{"experts_per_token": 6, "hidden_act": "swiglu", "norm_eps": 1e-06, "tie_word_embeddings": false, "parallel_block": false, "learning_rate": 0.0132, "schedule": "wsd", "dataset": "wikipedia_en"}
Below are experts of layer 3 (counted from 0) of a mixture-of-experts language model. Rows are named router (the router's row for the expert), gate (a neuron's input weights, with its number), up (a neuron's input weights, with its number), down (a neuron's output weights, with its number) and show model dimensions 0-63. Each number is 500 + 50 x the weight over its row's rms, rounded and kept within 0 to 999. Numbers have three digits each.
Before each expert's rows: "comes after" lists some tokens at least twice as common just before its tokens as in all text. This comes from a sample of Wikipedia text that the model never trained on. Tokens count by the router's weight.

# expert 73
comes after: "See", " was", " See", " He", ")", " is"
router:464487541541520471482470475503469553468469459573532534448418434496522469563468490527503514498533527525409550490511475518550478443569582556380492484473476539567491483562476515539436490637496495
gate0:441386472555465457420530463583410425544500565480489488398482580526536456554419549434542503500494545573491548501530538562433639498487521529518479523576534436507567608578547503485489480437541412
up0:475520537600500502587462573544426485492464477510467531491616502533389442519532440481371466506534500522390581572553534511472430495446482541474524539522436541406507499563478461472477550490501467
down0:523560511440554481500464505530479524518465422529598604498450545508517504430550528534474439506555529544532552497452448534496562394478471411503512468508510511480464562568451517518467524489582541
gate1:591539565475519419505474539533455507498348453436413537476551529463490552548540449559437481559536465445466538495499566567595534436433495467549504460459494442555457559480547616539512584512576491
up1:500519585411539416497536558497455518540422439460390545446535558442554557530496416480479506574544539456455577446481576528623581489471491484494486512470512433559419533523525555511468556522604472
down1:513502482503546500524430472548518588512513579528495535533436522526410552610468561465514541501515392476346425512449514441425488408579525531440554446451470551558425427496544495495479562508541520
gate2:518449516539584457532479522566518423489528464424432427531488428517470515451481490542510565477515515570402534479443648484546521557433436531558579524487478466504498499518521532530448536437527438
up2:420517482492485565445451488442475537587511567643514566458499539446449476434450513441578454479477543509485512467528467546562394491538553429516546528531517561491474373521490513464499457509445474
down2:564423488540545478502481442522481530500543412550457470398549537533587579539484444463493372499431389483543516565460524478474464545499488474473543537446461505638589473508448465426500467515495423
gate3:456425570470502562629470539511482413522520508434479427512462478460503533563533485518442502404514553431504521500492505499478503480501523479487527540547499496475522564509401409557490493468549477
up3:503518428540604507436530438475480556546524548484592562497480414514522464528497466524476531451547603600522533527465478530525604533475601501473514437545538437497445565492552546422366504554419588
down3:547586608523578490478462518554422490559454563496583487471533519518492489465590617545545472456540507601452546522517533499387422471476490573583504447483513501561436564528582556568515528514455505
gate4:473555523509588516571380523467525547474538499551495555489430466523516514480554497549501524555523483425492508587514518555494459557532562459532465497465478569559515488394581425551559533537479487
up4:538561438447446496434475374422436594515459572447522500469450380508543488583425469434454442541484607501457493489499501472592563439565524511520567570440560448541454534640498584420447494423514545
down4:566569447570519493479548524447435551554534465450465565441399473415585436514436482442525418400409586442491471519554488558469412469521503448460484526435475498581443497563460471517493527339545419
gate5:543544515516464558445540447477311470528598541458499440443424600427529619471439532506488452560442527440554470560546463444465549610452462458490470483472543453515561457455494476450384466479462549
up5:522420515464525455479539538515526531491541477410509445530410427610476528503393458561464550626644473589551579431496476427394463526587467461459487498515475535469437414499563508412558598463512505
down5:435555548499514540473549547504448531548531511433491391535427496478518504433519507476460419544479529483487502446466494372494519455541452492481471517432506475618455520465494463555496532455509450
gate6:564496530443480482527535542467458601587478471481552544535459587470550594528498623464466467529483554522432461511532551408451495474534521523493529443517518478415453488506540467573472455515473511
up6:493520504534544533464464561541632417391579552474417468485486410509518419483488484513544565413536383453531508467527438465492478476475508502472435569497553511505498541434454438468480547489505500
down6:590577476446548461602467564434520500442504526523491545500524559475585439533498366503556532536418451539453476507534480505584483478573345620486435548483501493499443566489581456474487385431500432
gate7:493523481493518471480504493501437495488533476480452561507487541477492516575466460559577533515514572504482542426539546486549556522519496498525480519473533371607520582542542577513523583517553465
up7:422470534458485553441466527485544467615412495584563469519503565534452503493393486474496548452533517465496464466498341563471497546485468548560568491520380485487544389537550469405468416476463500
down7:501435440537432506466542566404589500509562549546423482538512554462510469478450533537514459557587512506587455502512487552505485516517450491502361497434505584518416511549456544571620591516436380
gate8:601480456537547509543445469456529569459539495481483529493501555445533449438589505540513476560544615506445453441514520448475484465456465497501413498475500486510532447499508509541530569421527460
up8:481514567434412459534527542465475522529484570524528464520462559470428503435444516391533578494518427402629541513496488473473506499439562480538485490493442518470503508582449507486599459556508478
down8:587479483512455477524412531549538427498501536408467551600526538557558405562488492430417467449419554523514475461515515533517396549557490519516586422512545553545458599510468532430571486523385514
gate9:483499506532550480466539524525572568462515437489447474480538500617347421490462520486476522472527506527482580515553407435440588489496515520505477502498466442481522390490441566533417517460523475
up9:540509466482485466532443559477526517493449600472507445494546426476499571503447496393589529608530472518451454498499451471474407521384475566456517568534471600491528503502508404489504561469428504
down9:450550462411485498537502505532540547465429432503503429555518524527584494551503437445478423529522416487428489547501514464466483525539553456568633486484459507510532486513447581483481525473441469
gate10:436483505476567460442481442498369467488425511468468446423435303514516477454454490505605557375536487460565570572511478468459546470593632455567405526535493552513474532536556559523500477417451439
up10:523469538525465477581497484498594528503527517550503560550587677424467514549564488492392474570532544519462458470462474489520438532441396504448583486458554478468469482494411468396500574495590561
down10:546420496482476525452449498499520435437497400481498479555508507492504500460514544531448508507502528504528433582426593516490461482511455558524479513511475584613498456505519493499489535492532497
gate11:540505486485458461477474594503544558506488432504429568541474449544497520498547540456478483522569503622472548562462428435440471510531549496452542369487464540448502442430508487420507548536564537
up11:441489464548536494507488337438383447506518549502594427444498496409487529489478415598496535454412466382596496494505562543507531454511408532476434647531437576496477575587496513529500478474413498
down11:558471642542537478533490569609486512637511541510478403488466460468521496479530493561550469499514369468539462513497553512515495522491451410539503488524509536486626479507550491521493466463578575
gate12:495517530441432554457560522426497433604494509500564554467502547509545503421549510483501597508463520560462433572452444539499577528543584576471506440483575469466486542583488547518537515565465506
up12:480502501498471531545468368575473473564494408464521474487518478511523515447517474546430458480444492524532429502514473442446541515492547514473438483484453551577457565565455542543488521546496467
down12:564422430541457492409421431483526469507515508466451488499452442480489518549568427471476532460461463473484485420393534493479485524451473568514474585448465513508507527457549551489519528461431464
gate13:507476429564544449451566415467497489463523509453465523536556478567473540471532453528487510568536501514529486537505508637462649561517478610463480477458509466494536510546528545505503459486507516
up13:587465548490494539495448515538521592574544420480483437567485507499616488550478553567441521447451420511580465614552552465463413478491632533552542553498464591463504623431492472453521498539501517
down13:500475509556486472549539553519453494508504452452537483445434475428497552488489377486473482445452487545541475586524532461450570636558611503568520501530555541426531526459488545445467604502515487
gate14:510486577457452559487522498489537474500486577606547427490552516455487499541472435425424519495479457510566472531456531522514503507568595592580532491532588561464490549384420530545612548463538545
up14:491557443506458461535508507456526536509479542409438570446443536562508512545581554502587471462476553555414454470496497525464539517585449471501445480381519482517505454583514517464413466483496501
down14:434421539420457498447511499442558488538514534499482439452503482514485548475509457489456517493435512546425483588551531549485472439463550421547456552567478520448485532482462522526492377561624498
gate15:538494495460545468408461453501540535535457646491551521468454536489521539428528521478570561587493558434519398571511508515561417570460539492488500502427402415477493447522528483447484463518383608
up15:484564512503427523581524481422552563412542504585411553472560431505427438484409520555483403441398536511541537461512583578535586447500428488544494505534502463475486514541450550540558459402602432
down15:540455606498531568413517498533568521507505515521418517508547466592511627469509635414425574551447463504530476611457446534428464564470487448384603546490473520548529489507541542514544458541452559
gate16:514550485576463568530533570395485506531465495535523585524554434557553695454450424516435511528542437546520540492542478613491512630404447490423514556475456458498444522529479474560508444523444505
up16:463441616475402514451498442438559522509474453525448507496450453516535518543386456489483546510455576505506581581548438564463565459516542484487481511508502494532465411498604461566458497439572497
down16:431468526624465498486541506508484413458524435580417478540518571522580563552531591503482443424412497503439485541493536482538393532406602492446489586510493516495470491475477579552452474468507503
gate17:498614564468467532455467517514504574557526526561549502574424520486511580496529509450537515529464549527552415483507472501394440475545519463438520466506523467506503507515443480521567440573526533
up17:511360462586510516560510468437472426529458492397421429396585523467472491524519496490490531526492525447454618455439519468514531495531484493549474538494500573511439442480543502486489571486467522
down17:612449500474437577497490535540484519438532522567505446555507430465494499524403408571545446516494453558524520525489452545516440555488488470546549478506581587491566581483571469498539495468509496
gate18:475478401559524606461460458578517546558629460536492501579452554540474487458500484450498571448535474488545449568408509433419501509466559482505415515509502483414588549540443578532538508463543518
up18:445465425493524662433422471574544578541587520529474516603480546538401553470536521451538509447521469516560457535383512455426509534471577518521392503483543493414566504538409543500489539447551504
down18:500462481447481481547555458450471491318373421557388523446531509549553501515453560543456531529425560414455456481557444516519534550554402546430491547472468474472464503447464459465469569487454390
gate19:539545639490581475434513498491498446487543465477469496474532485499583471442407545471518537514469487449546459546478495398409519389467511541425547559501520522376485625548529459515412530541566426
up19:521477416450391479546448467534454518525388520487502511532436570517431552539564412463484497521533478544467541473543514547519526541500481498541502395423500441591517471475470488492540479464437454
down19:554429465429569475628512503489417473526525571482477523509499532446524540430479476483462391523452493493558477491402520550478465517502470450467503458458469489495457472501495490604524483465495367
gate20:531596495486529507528514525489492545517532525443494526489545499549371499443458536493459464412473481500573599449549441434438640389486475475453466457535471533463458471484574486559502501479534450
up20:518516472517462516501489399512507507489501562437543560488495515455391510407428483626432526531541477432478496440534501504470568463526575497418398417510567580509461485468512543534568491516584506
down20:492501441555526426447526416420569461444458463577452504429414447465482471482504485533525624568574535529455515499592440485404568425507545443446431432471459438450528450575470501510473578477491562
gate21:476455519495580528466510461560486580369487480477523531527516405472528433516426443496577508459541514414587533456439566493455556483441529585536495494482502495407538430546539499526499527512442410
up21:599525569531450495514422453552496444584477462528461447448514528437505481456586584499427544576442503513383526471542436557511511501489464373521508436503500563573490596427456380499403564463578548
down21:382581499478495444457520389532443459487500498512438435460439515481486512518528486547463463443478505579550531468442526436512560591532603462543547458411480447504538522452527530563523394467469576

# expert 78
comes after: ")", " ", "\"", " 1", " —", " Win"
router:435506451532534464458536514448583461591569505510507538494421456484419461519510463561453522468459529487576463531528479575601481494407530414452463441540524437469422575557553558504465476593488475
gate0:454581390494495519544506557514500536533513489466522575480499584511526522557568517556501508501437471430521448536524465462519513438522630496366577545536490453449497433427546447480359481563553545
up0:511506485522476547491483514516508494566484456499547531453495595560431472579610473509547462480398527505429560497474550460498473389538540567484516525558503540492603482481515479496417485582453506
down0:496525451477447480571540500567498446565551438521494504494407499520483489550552522509383465468550529387561486453528526519500514443477551412478425474519550552516462554549454519574520474600527554
gate1:531488502589480553502455498427480542518417535491506456510522489366516388402514513454494448448421598463517483463492617532470556476540505460405433492494480484438583544533627448440407579527392469
up1:480551465498548612477368522461438468448398464496441529513494471548529530456449477541478486478510457461516480531552565493544511545553559541484481524493484519475528458459530431508566608504448422
down1:478536465567510452482478500470539470640478536515463377515478548490509478562549519416544532477552466484603512510502467449533470502412424506411509519510558565539465575473561590540422471453619397
gate2:498504446496480462435446479511558474468522506463498512468552407537445461536529494451570483514534526459487439495509480512446475451520433451518478400339487572498501494545467533535580450495593400
up2:506476530527529598554487498453496501531409510505442454562428567451524513453520422545426531501477508505583551538554553501542520506496473485529543570626492440461511492476550512464421505548413533
down2:554488503562439492475511489476494391486471406557466508471426490410464451565473498451444410503488523498474533489469554537478502536497508474587469506424496525549512411444506408566538551574509528
gate3:461475409551562513445411555508513505454431589541462465472558454504390536448437478580527474425466485494435607490567505556507524531540491497586437529542482582545529483512490527538465509359470392
up3:475502476425481456521538518500525543576502467517554612491432536554505531467426548388569532418564560435485462481511434535490482522412534531545521513410580480509531540481517601421577469514511531
down3:505500485524514473420496536574601512519502462514496503575482499469513507515570530507442486488480526485527462510411462397468530592565490391525514507576534442434456432496526463550566447550514541
gate4:522500454591495459519601499493527593396559554459560436519605419484445547494529569548476492495515487550572427569549517415453470453420343464544460537538432518468374458531544451514499449522488565
up4:474479554479462539517389473495441439566452459550401603506478501431515496483579548483532482530461524524414562460473592508527525428488559553501427472457564456601540481576509455564514525434525465
down4:473533446522492463555516519466454522507460538585510501523491569498517496563416504460472443534510513480490516473582526484556492425482402552485484515472408437470525547480455522517511593537478449
gate5:511430528544434464553359489410476487552381499450425507494441435513481446582525470464522536516550574442484581504437481543528506455576551380499511526518540425481544501583460449517546508476515399
up5:496537483589456493416533457453443534461525442463535481491511486443477440475466532475535498534496520553520463436435579527514507471473474545486511498529425475527491447487606408537441506530419524
down5:380538530474434567519423526464604468426508402476429518544509542538504393515576539383493542568435415464512527511530449332480507434581533577502551468545482440596434485489497533533488448491517482
gate6:534522485524498439574529447547520495483531483543537474611549567599556524510496474564431519503501547431545429568551406546485573460519517539422458491558505498404470571469585477411487473484430484
up6:472451551525530537495470532514421555471491485459499404504444484473437408523538546467610477570485555597454539465491612544457418478474379492548563477509532469539517451531486560578478479452487519
down6:492465499443428501562526490478502498566408522443544519408535530535601501539481549487491522497523498454511546569407486564518418447431547506538463493498363497477483526513531458501438456483527554
gate7:482480468464617504403544512517521510492530428499480431518484455565505463541465423528467462478473464496512549530463509443392564423501537521472631522510510516444574442557557441542470500545459401
up7:525518596495389494561452500476527451486471520461441523547464591521554561420475584428542522550493484515451480488509465601571499632505532507496417421484608499573474530491472511442523435412619504
down7:507467519564458541439524445515517493473609618569450533511476525494471516503493550350514541488463507492463606500537409465595390518505460505547543407487500506534516527571497531554462497571568526
gate8:452431558546489565503561527532523511450530491422504500525444537447413432498489441547505386561517587413524578427469544523401542405532475553413592502473449587448522537503555535491537500524536366
up8:565501455438529494468534489466488565494481535504526459519508476485578525549468431371518569519511447535504496523519475494507399454514419420523480519478516481508421543415476489451514482482438553
down8:513426520493493524458617480558530490517549430494525546496560535490440598510523507542489569545469532553437492552467494584488504512485504463588531535483584498454484471502436468499535459559488554
gate9:496627474492550422500544484677510541380545526498502437456538553516519488521498526591527478519525460510506514494516519523506498466471487558528432473526529563587557473487508462491531477392461429
up9:439490508491535467447623528618600533550479580523507546502499521472506616483486485523496461515479438498462483447454569577518578484495469541556474551469568472473511446544460461538464521477540489
down9:581526482551580489512494379532494493468475482490501552507443454564493508548377486544469509572478573522574499485576440556505518523465618510473425514504535554512586465495491414484518458490470473
gate10:515566526548523510479505556597523549470569502463635467542413568493609542452428588470588531532579422529509504648628444452478532557474535464533493461506515631442420565427494582487528456515541554
up10:573525457542510470448451550546502549475484468531563498501484521568573531456436590498569540485585450506478519632620421460492459520530525500488460499567432574471477533431445524508534476457522588
down10:492477528484479517507515498590525469458555490436497456526422498523397418501488501473555498475502453542509473478456425500491493545480450487450500463455532495407463437517596546468545489549446506
gate11:383547451506469485515671522517490472444535512464618541411509393483461467471514546643496529480508433576538510487514552539518567535572492595602486487538485405541468466514541494554476418487457492
up11:420522446516495458435583461455533540496499485526560536545487511453523413575553445495464523456469580531450480529500491535519551482497498509466531545469425505487550490460547531466486513554486490
down11:525443471453466511507512457426504571501460481417460435477516507508517562496479527430532519368474474505519495480532466525524445536454415524440516475395472464523524427432534497536481548467513475
gate12:508588462559470469449476455492463496462464521517603438487534486499434474438465573485427572504574395510512527531525493527553423452542450455424545445569557577501501535437598512561552577534462453
up12:491409551500528534528534498537519472476590461516420588577461557489538493522547468535515451491447551408488501470498489468503606520459537572572437512432464465521524464564449500451443448484466475
down12:583536456607490411530487426494561454449532511434406569581519528516553469455473485423522475422457526523593455525496456452585479538587528463532548538444403464470570523477496411504493556472550487
gate13:503377489535549456464418463521489553506478464500545544507602414572443537503510501564399481559579534534583574499563503511467515497562449413513486465515456562494415541509490531543496557524429558
up13:522547520548520614504483524478563496459421545456439463469519459455563428528499514524560461553455503472519473471479547443581503479518516560528482545481529479475553538469550438530526487485483534
down13:496553517483527526420425496460541424555503497484475504510565489524552511456544531460482471488595519531584564457504418500658619526456467568541498500477536543548488527613391621490564554460500450
gate14:527529475389585451475484371552492428443518557506476537467562528501501508480492488390547525502501576485509442455483540556498437422549478466542487457453509437468580467527458485496527403490539480
up14:513521516629443552525537595485507586545465487494515515551467542515497522505518490576466477477496519500516574504505486449471492557405462536425472534529475563503467587467570567508481632554451549
down14:497480600497589433575545463448517460435475593442478422471411474452445495537481529534546514476462519643445466484454496502489531483438486520402546540471588451568512510514482387463461485537495457
gate15:581481484519527461537470467361473561524473415507427416478535565506526424462579426500469546462522497405563579555477468482523419423464498481492393538431410538495492568522431553552466487480449527
up15:501470552436494446512422585400509543579507394416391550413532521511631503484517510462514576491502552521469511502454519411511519502456514527433464533476489387512446538487497502468547510471447498
down15:577432494440472464538538529445488469441532539497589501556536433543565493525512475581411396477502491433461512521520565493496496520626536355492473543469401386502446473460550530519544482523424544
gate16:508470460461499495570438492494498507467464481494505558480503508543406458500512566458537539549540484418445494367541383496480471429500453516471471520499500541495526550516421480561549651515527508
up16:463517566570513493586453518496521567490412390524471608521505499528495461545578564426556502515491503532464477387560417522491481452485450545450468518473436467538566533544506511554529575521483481
down16:525532513527587481483517505520484471464502468439612503496488509496548402486512453561537472494447528447493444483517419472461533475509478490491531499446411550439510439469483479637512509510453489
gate17:477543620459459521577436495426518523479498492493570523379451472389603520439404478546506573588516524524495454595479541557434550469588456538482449447490544484495537503529564469542524510488496483
up17:429480517524482448480501479509477417460478392498386528521514550484513494467597552444535414507461493442498499430407454444544515492561480538521475521533433611534532474574480418510559544484503482
down17:407454447543479608554560571494489505608478530536479495541510570506463507476460488401530513507536471485514527500538571406537547452499489533493480485511511534467550408508584528521512460591515509
gate18:471570493470584569493533417595470503394511528508554457517418468497423510519525517484567470536489527430470434392550466546460488438521545502561616550433486526525462503563507523597502447485542487
up18:487521443527483473473507505498462451593608521541453550489549489551526506475482506543424491407549373529580480596551488458562528551516522591504405471526554466457556464435539499405446475568467518
down18:565461518482516456414503485516535514473520444597534473426510498500582571485485520541454450475626503566483480496526503557557543513524446513507531464464489522564524470588395574484430480549504487
gate19:482532537499466440561506425593424530438522562494576459447511488491410521521374570509439452550473550535477495545593578527476530463537487600504552525588532533530494476485504545542471353528547543
up19:483514536477467583457487521445586443520510556449511501534520523484491495477532469608514571438483514454442513455451481474522555500501450418500407489492466561438484561508471466451540570465432523
down19:485544561402578469479523541515477522482520510519514547556575517509476537520554497339598526524474602592446519505525467423469552587575531443472474535585513492485432473548482519545406370483516486
gate20:433499500434416451590467543458480497529449454440563536495428530547514595570532576476472533528396519529446581506543504545523518545569566451489530506486588444486529524522496483489500484572495615
up20:465551560399431550475465484408477523562416474507474508409449462553516536479481526441446481504488532518488635499615511521495511534556529441553547484381553466500528611545500507474486432512543569
down20:561489587414468510481559498528457529454488467462452484539483467487522462482546599568497549526496540558406476531530473553434459485444486522528487562518426473473508705505536467481525500510454478
gate21:495487526551444510501533447549444503450474494452468531502474570474503536531457502467577573412413549438391491471461568526562493508498502542570520546355545530532481500461411531584518450467567440
up21:498490489521498448548429503528517504464498545483433582507463550543581532470483644442589639422514498484464465469596440433520410562463545486485520490287539467486478564474467597506497439468554560
down21:463483485527594527428495527517460505539521492472538486525584514641495455471579516454543549503471484466528588483506505457481515556410471463474482441501411496433484522526454497494496502540500530

# expert 91
comes after: " ", " 0", " —", ")", " 1", " 0;"
router:456526545580527469467403525371518564508445416429456554505433434535494483590456572534443553450462458554452476571532497534512427438540624432489450493535457475508417463411566538533417496579422533
gate0:551581475598500480562496454519504539478577453424533574558521528439516441443542490455504461466419532569522504527390577457531518559507580439456529533540381552560417498417486514503554462501501623
up0:495497460583494465570435386485511535440490489438470480639588524427446491506518518465419429508450569494445532473490623513534531442584480561411489514568478588502443474488593426449538513439495496
down0:482561557482519550528572526437486497468475541456531533579489480462543487543509442465423437504595461616496576435618535499477479444536558540418489521549520499457517443537339521406556365508399496
gate1:553505510433541560496526450494454425589519563587560522508543479452525542527491380371472587488524481442546537473526539558545596535544545530497487485539577514436513527428439453522451389521447484
up1:558507427567465471558492501580475486510577531470495483448536590582542585491498581448452515542415525424551448503529455497420478490559420425459576570550536528468387435427534530533452542456585532
down1:554535547446570443451447478439549458483450424381432494530525402497499469419460504582477434568554465588520519469425486479474465492534544542426505541551540476474480557469470531530464492499472485
gate2:481489524518439469534546528526453457530497582525530415429519553453575525516460592525506549473564411601527487607574512535622521439481492462475512516597544458538452500485519482552509434475487541
up2:423489550463448417480515606536498490470588560555565373504556513439550471479506573601500580443528407604488535589591545418609477452502514488479481512563474391568437475481547530544512464467470543
down2:542526450561500384497549456471480473473478479464381438446430515475491523550472488572482448509421455502456542476517444562381504541390487544603558504490462527502385509524522530426573437487458482
gate3:428515526454576555582589560581521496558503487535463431532470402475497562467474530477571470463486532518511504513463452589510543511476416587466550532490509534550444430537567406562494462439414616
up3:471539523591564478572555566498536590561492455511571412477458404518546466428479481478438446518506571530543536449482495531411547507472438599510522548474480579535513468570543440516513533461367553
down3:489527437451482451508644621513569492526434457489509600553482598470492456431497539449507514441479572517480539497445542555478507496483525515446576417546444580473411498459441476532539486517455548
gate4:482536438503521363433469588495522516411518460542447460462469591523539521533465525530521485468531472499557507453482534450488550469525441502495576519474517563473423590490432533486541553573515531
up4:491540515513503548548458509509447506546525465472467475603467542430409483472537564517481533476485465479542511546430490507552408483474525595456450486548512459531531456460549512459498592504508537
down4:647446498495469555501545539594487528494526442364549537481511468404504460456442542602448464536489440559485480528497549597489455495474475529493480517382426544432563513527525475474511498421454522
gate5:531629513493390540484587513446497487569487591625484507445447443521445426569560565460419487507488461446525616549489552573485504445466530539479527460549543456517524530540534476512551470387493438
up5:430480517520583492468474565552468580439639506494521454442468544448610505436499443523532530472481547438483401565505605454587397527466443598437540513463489499481423466447491485506516524485477513
down5:573516549501504416465483581559488500466450489534498632454494518512554465390520504490427451574538525564454451578484557497504459486506480477530574478523514539496509469456453532472523541528509499
gate6:516498427519558479477525508548506501490513603497530539525599520533524519457481506493525580452508501418512445513557507472506517457563513377584448532482457467577539553501460410464486508494504540
up6:420543549472537521582468494527472528533492488507445551543451552471543440457525409491403431577496548563589462508564579487511479435550519584427430550521526507476497444516583439551496535524550371
down6:434587422424482533504541508416465500560475444585455498514493504549443507505516609491434467578363460536578557563482538499510407522487495439502491519469465469562568492524534435460449446586649490
gate7:442596542457424450575578430525461397436527509511529425401518460552435514528461527570414533534630491488603549497482534484482460487576496470543483480449435450527621561589532496534532504466528480
up7:496410488536494487502408544433517566593433539448527503640461506487544454520496480531548475496438471502469459509532517543511427557452479438487439474531597529440358441428461483436384535525485473
down7:425423481572558566547512527430430467569544644464555545529515529469449431512505430484498531529463460556415581451472571515446471583509444578417450534500481519474534552604483430442477584490477534
gate8:557560647576511515464472428513517552513555377511514524533529407504401394519489383480464467495440552532573562420471447432509465513603550490579495456452454446463581546483563658541490502534489494
up8:538489606494550522575456502550519602425408425424488573548485541461490493545449424331548528524463555548470573477482537541507403518521514475527518601570516497553521521360595566562519440544467462
down8:458557407487442517455537510577496479554555522460464401446399517461417434569575542504554503496590526521536452494504518533534481513531453516526556481463514544452443442467491508536542487516619474
gate9:477471558594460549467521438489468443431474500501529426429499408565572544521417574528495508433497376582495567557552464612417529549504510541591426407503490505513485560555466509504470531376461531
up9:480501503544530475496503458528441506419560549479494422496496415541521529485430537581447499423616408406527489615509480555447530544451511527487504446419542513439477558524462518478467535498487459
down9:454554505595507571414436531481524522416481584476426456582487487481549477523442607444497526609437533517461564449478537521488527493608471611515424513429536495504514551535543474549488506502556450
gate10:468507441512559547520522541469553619502541416523549438605526540352478471497548490504545465495467560543498493524466527423511439559570462478510480597512403469519544488409424432459491549565481585
up10:424577442468584481422545479449584551538492502438525503420471531495438457437547482532574452488552539504552504533445578509489400524563416501494508586535436518448468594451550402468477513488459516
down10:479490481476544400481472488531475428562499554504469532544474526522496494464457557495427541534445441523521559500480544504427401498575533528465582553479510521492574484439506420453519475537487493
gate11:475506581528358540569486446577548495491489525601504479576459465464537465476508570467440508578393606466437504450492493473486447505507417471561598489535511515581543397551527490558458509418444476
up11:474433449461517531549497528472516460514536550464517503513577467413540593479534455547546488480475401491456473502376625463472514499568496499513473556568523518438536500547481381487549548444405524
down11:493480594512536446445516576548537490502471464402420526496427566537527479508498433564591432537438531547533529494470471411513436473519488507485543558510456499530442521472563522473515473516369520
gate12:479527533479522531475486497473460537412505516519538474508465413397435503456505439444440598455516555445524508406565524460421477409501432559565470534454467447470576542485526496515511518497485489
up12:525513484552428457521462471558598521500540561418476543557524572449501522501441526526494466489524509409491462512450474451599524561530564516409548398615561564436419490497520431433559488510630436
down12:532486498452501389513505392593471531490534501598519502581382396471554558498516411625569507569499459439480490501373475521415545511503451501482517462502423600512535517528554465398507488484510493
gate13:508500462513516452531593542502470590436539458532513540554486510488573470508529512518480449464622591451456503527548562531436577557546556493602556547418462533514573497576528449462569436419510483
up13:457451393491454542469459470482395457460606515474553596549556445524611525475447467525539573462468474528507500598534601469537551505456574558485527529470552517455616391494500450470517458520411455
down13:418531426538506455476506473528535435540418507481554394500577509438485520491561541515641433494492496532499585509442484468499559450519472535592502590450472378570421450553491570521516598490429345
gate14:456526466451375509544484536461543522538502604488590440468455530444498488484568520524522477444572516524591461524530553494446525507506557489579498518484515512514524523596518481554498446422460508
up14:426562532500539499492542479560507552556499492463409482430455560496433467506481508499473457423462549410592483478444637406431585369510467518458526530511391486476444544522611516459471515467391480
down14:480548474463520475597431493501507565533559494462524524496442502535485450488479533523499517408445535569486480461533502461545509514460579546498514391536531494415486500562562521581526460509433621
gate15:533531559490476458454478505477452576448497509431385498447496547505514500565471498369501486466416581497550475572466549466429544496502407415483577570555563540453528491394617502513520503507476524
up15:397471539458507562506567501567523433465506559495580543476531515581446517493478558577572470559528433476462578505435571486462526530483536478493486499475475484486474437496479373477535543504445494
down15:490455474537572430560431524556520543505412497453440498543509498580567510525464401428622474455447571548564520541526533467570531460542461504471529480493542456474548346515503559538541431435434499
gate16:501486556549457524468527500458527441574606489590614482501513431518565501465517536573535446549570473525488477489557381495463477582476543474494453403523594489510435569567492582433530601474535506
up16:576502453502476508514577442504415460517631579502500531456487571454542555488528553515521495495530499475522511527563544611531583499537478482590484485483508518502517568560445506475490420431584548
down16:482466494449432527517522431470598492498450528598500448482482528479501582502526557484408461540499435402507494521443454450579414600488435639506520470505533488522330557523434514447483582547582429
gate17:601595484438483547510404508457563550512493472474502535424538459533438508538493558451498508449495504489476485372476476586431474533632506399411455509490487543479431489528462438500404489446587561
up17:550509393624589476471557399480462473534523492451476403509537499475483424475572477544512453470467540503556422461464549438519477565438543476489439445456517430482482461488463601584475495532543561
down17:533516509503496455517471563529487514467580607556446501414561518537569521452460516617498552579586463551563432471531515463514450441453513533545571458518514514469511514536557481468490468488485561
gate18:636509513528523582508500579524475517493518519460567497507445494495469568579541546513568561504543438370432414497584511460503514560409479483553549523561513434481461607430416554485561553493625525
up18:514550452431558457482539376544544473511577542553602475531478502547412494582628502521513559453514504377488550487485432562533527440528503528483493440552481531609534517501506524448550464391535491
down18:545555477582523416441575368545487483565469440548533531575514544543438537533538528537469534539567441417500498468551406454520524438491483430525425490566494473437518492570598491476529514539579478
gate19:531443469548484418512581413465490548524513451438481539479540539497483398562545453488464507537430594394614574440516512412560520444518391492488511549449408481455486435471483492449472497472455499
up19:587521539576535390474482442542528560469444417501556579632439512549557463502477444535501452476511542580404494481455528379475511444458539448452535439521494525529563475456596554516458502521393494
down19:518539588525431487469521495515570469458495403547476536538556487558520561477429444599462402489500521494434553517455501513523615530529569527497505514508442533516563494529449513489561577520486527
gate20:484526503534569537529499475467569473505525388541515402508505484489447392516459486522416418585453546517413495479520540419559462514450463428435443456526391473398446480543552416518474512452534467
up20:500497491467509479424459482550424552567527392550455564504487514497495593445467454372544505486433579495498474519411509549494464509640460533516490540469485498544454514454442500459472468562494532
down20:466560467535507522497508495410473450524522465494482437472418411477445452441357579564447517553411499523423502499506509562563537528442489537487597521519490615443504509580481457475530525527619487
gate21:472500473506449490509430489468485483443561554447439495499488536443483491462540534411595542417567457470515467515502486520559518547492482457406517481487527570490525609578585532462521464505558458
up21:491472475397579535447585477549518505526416486496447482526519556524457510490434485499487470517477482541460499490377562478480392572481475461565487506435542517510469430397414519544494413495495564
down21:595451571490497576510466418479433512466592427452430573475565510462559456451540365465541480472549449496582501517465481526555545454630478559501460509501429466499594497537501352579588472415541523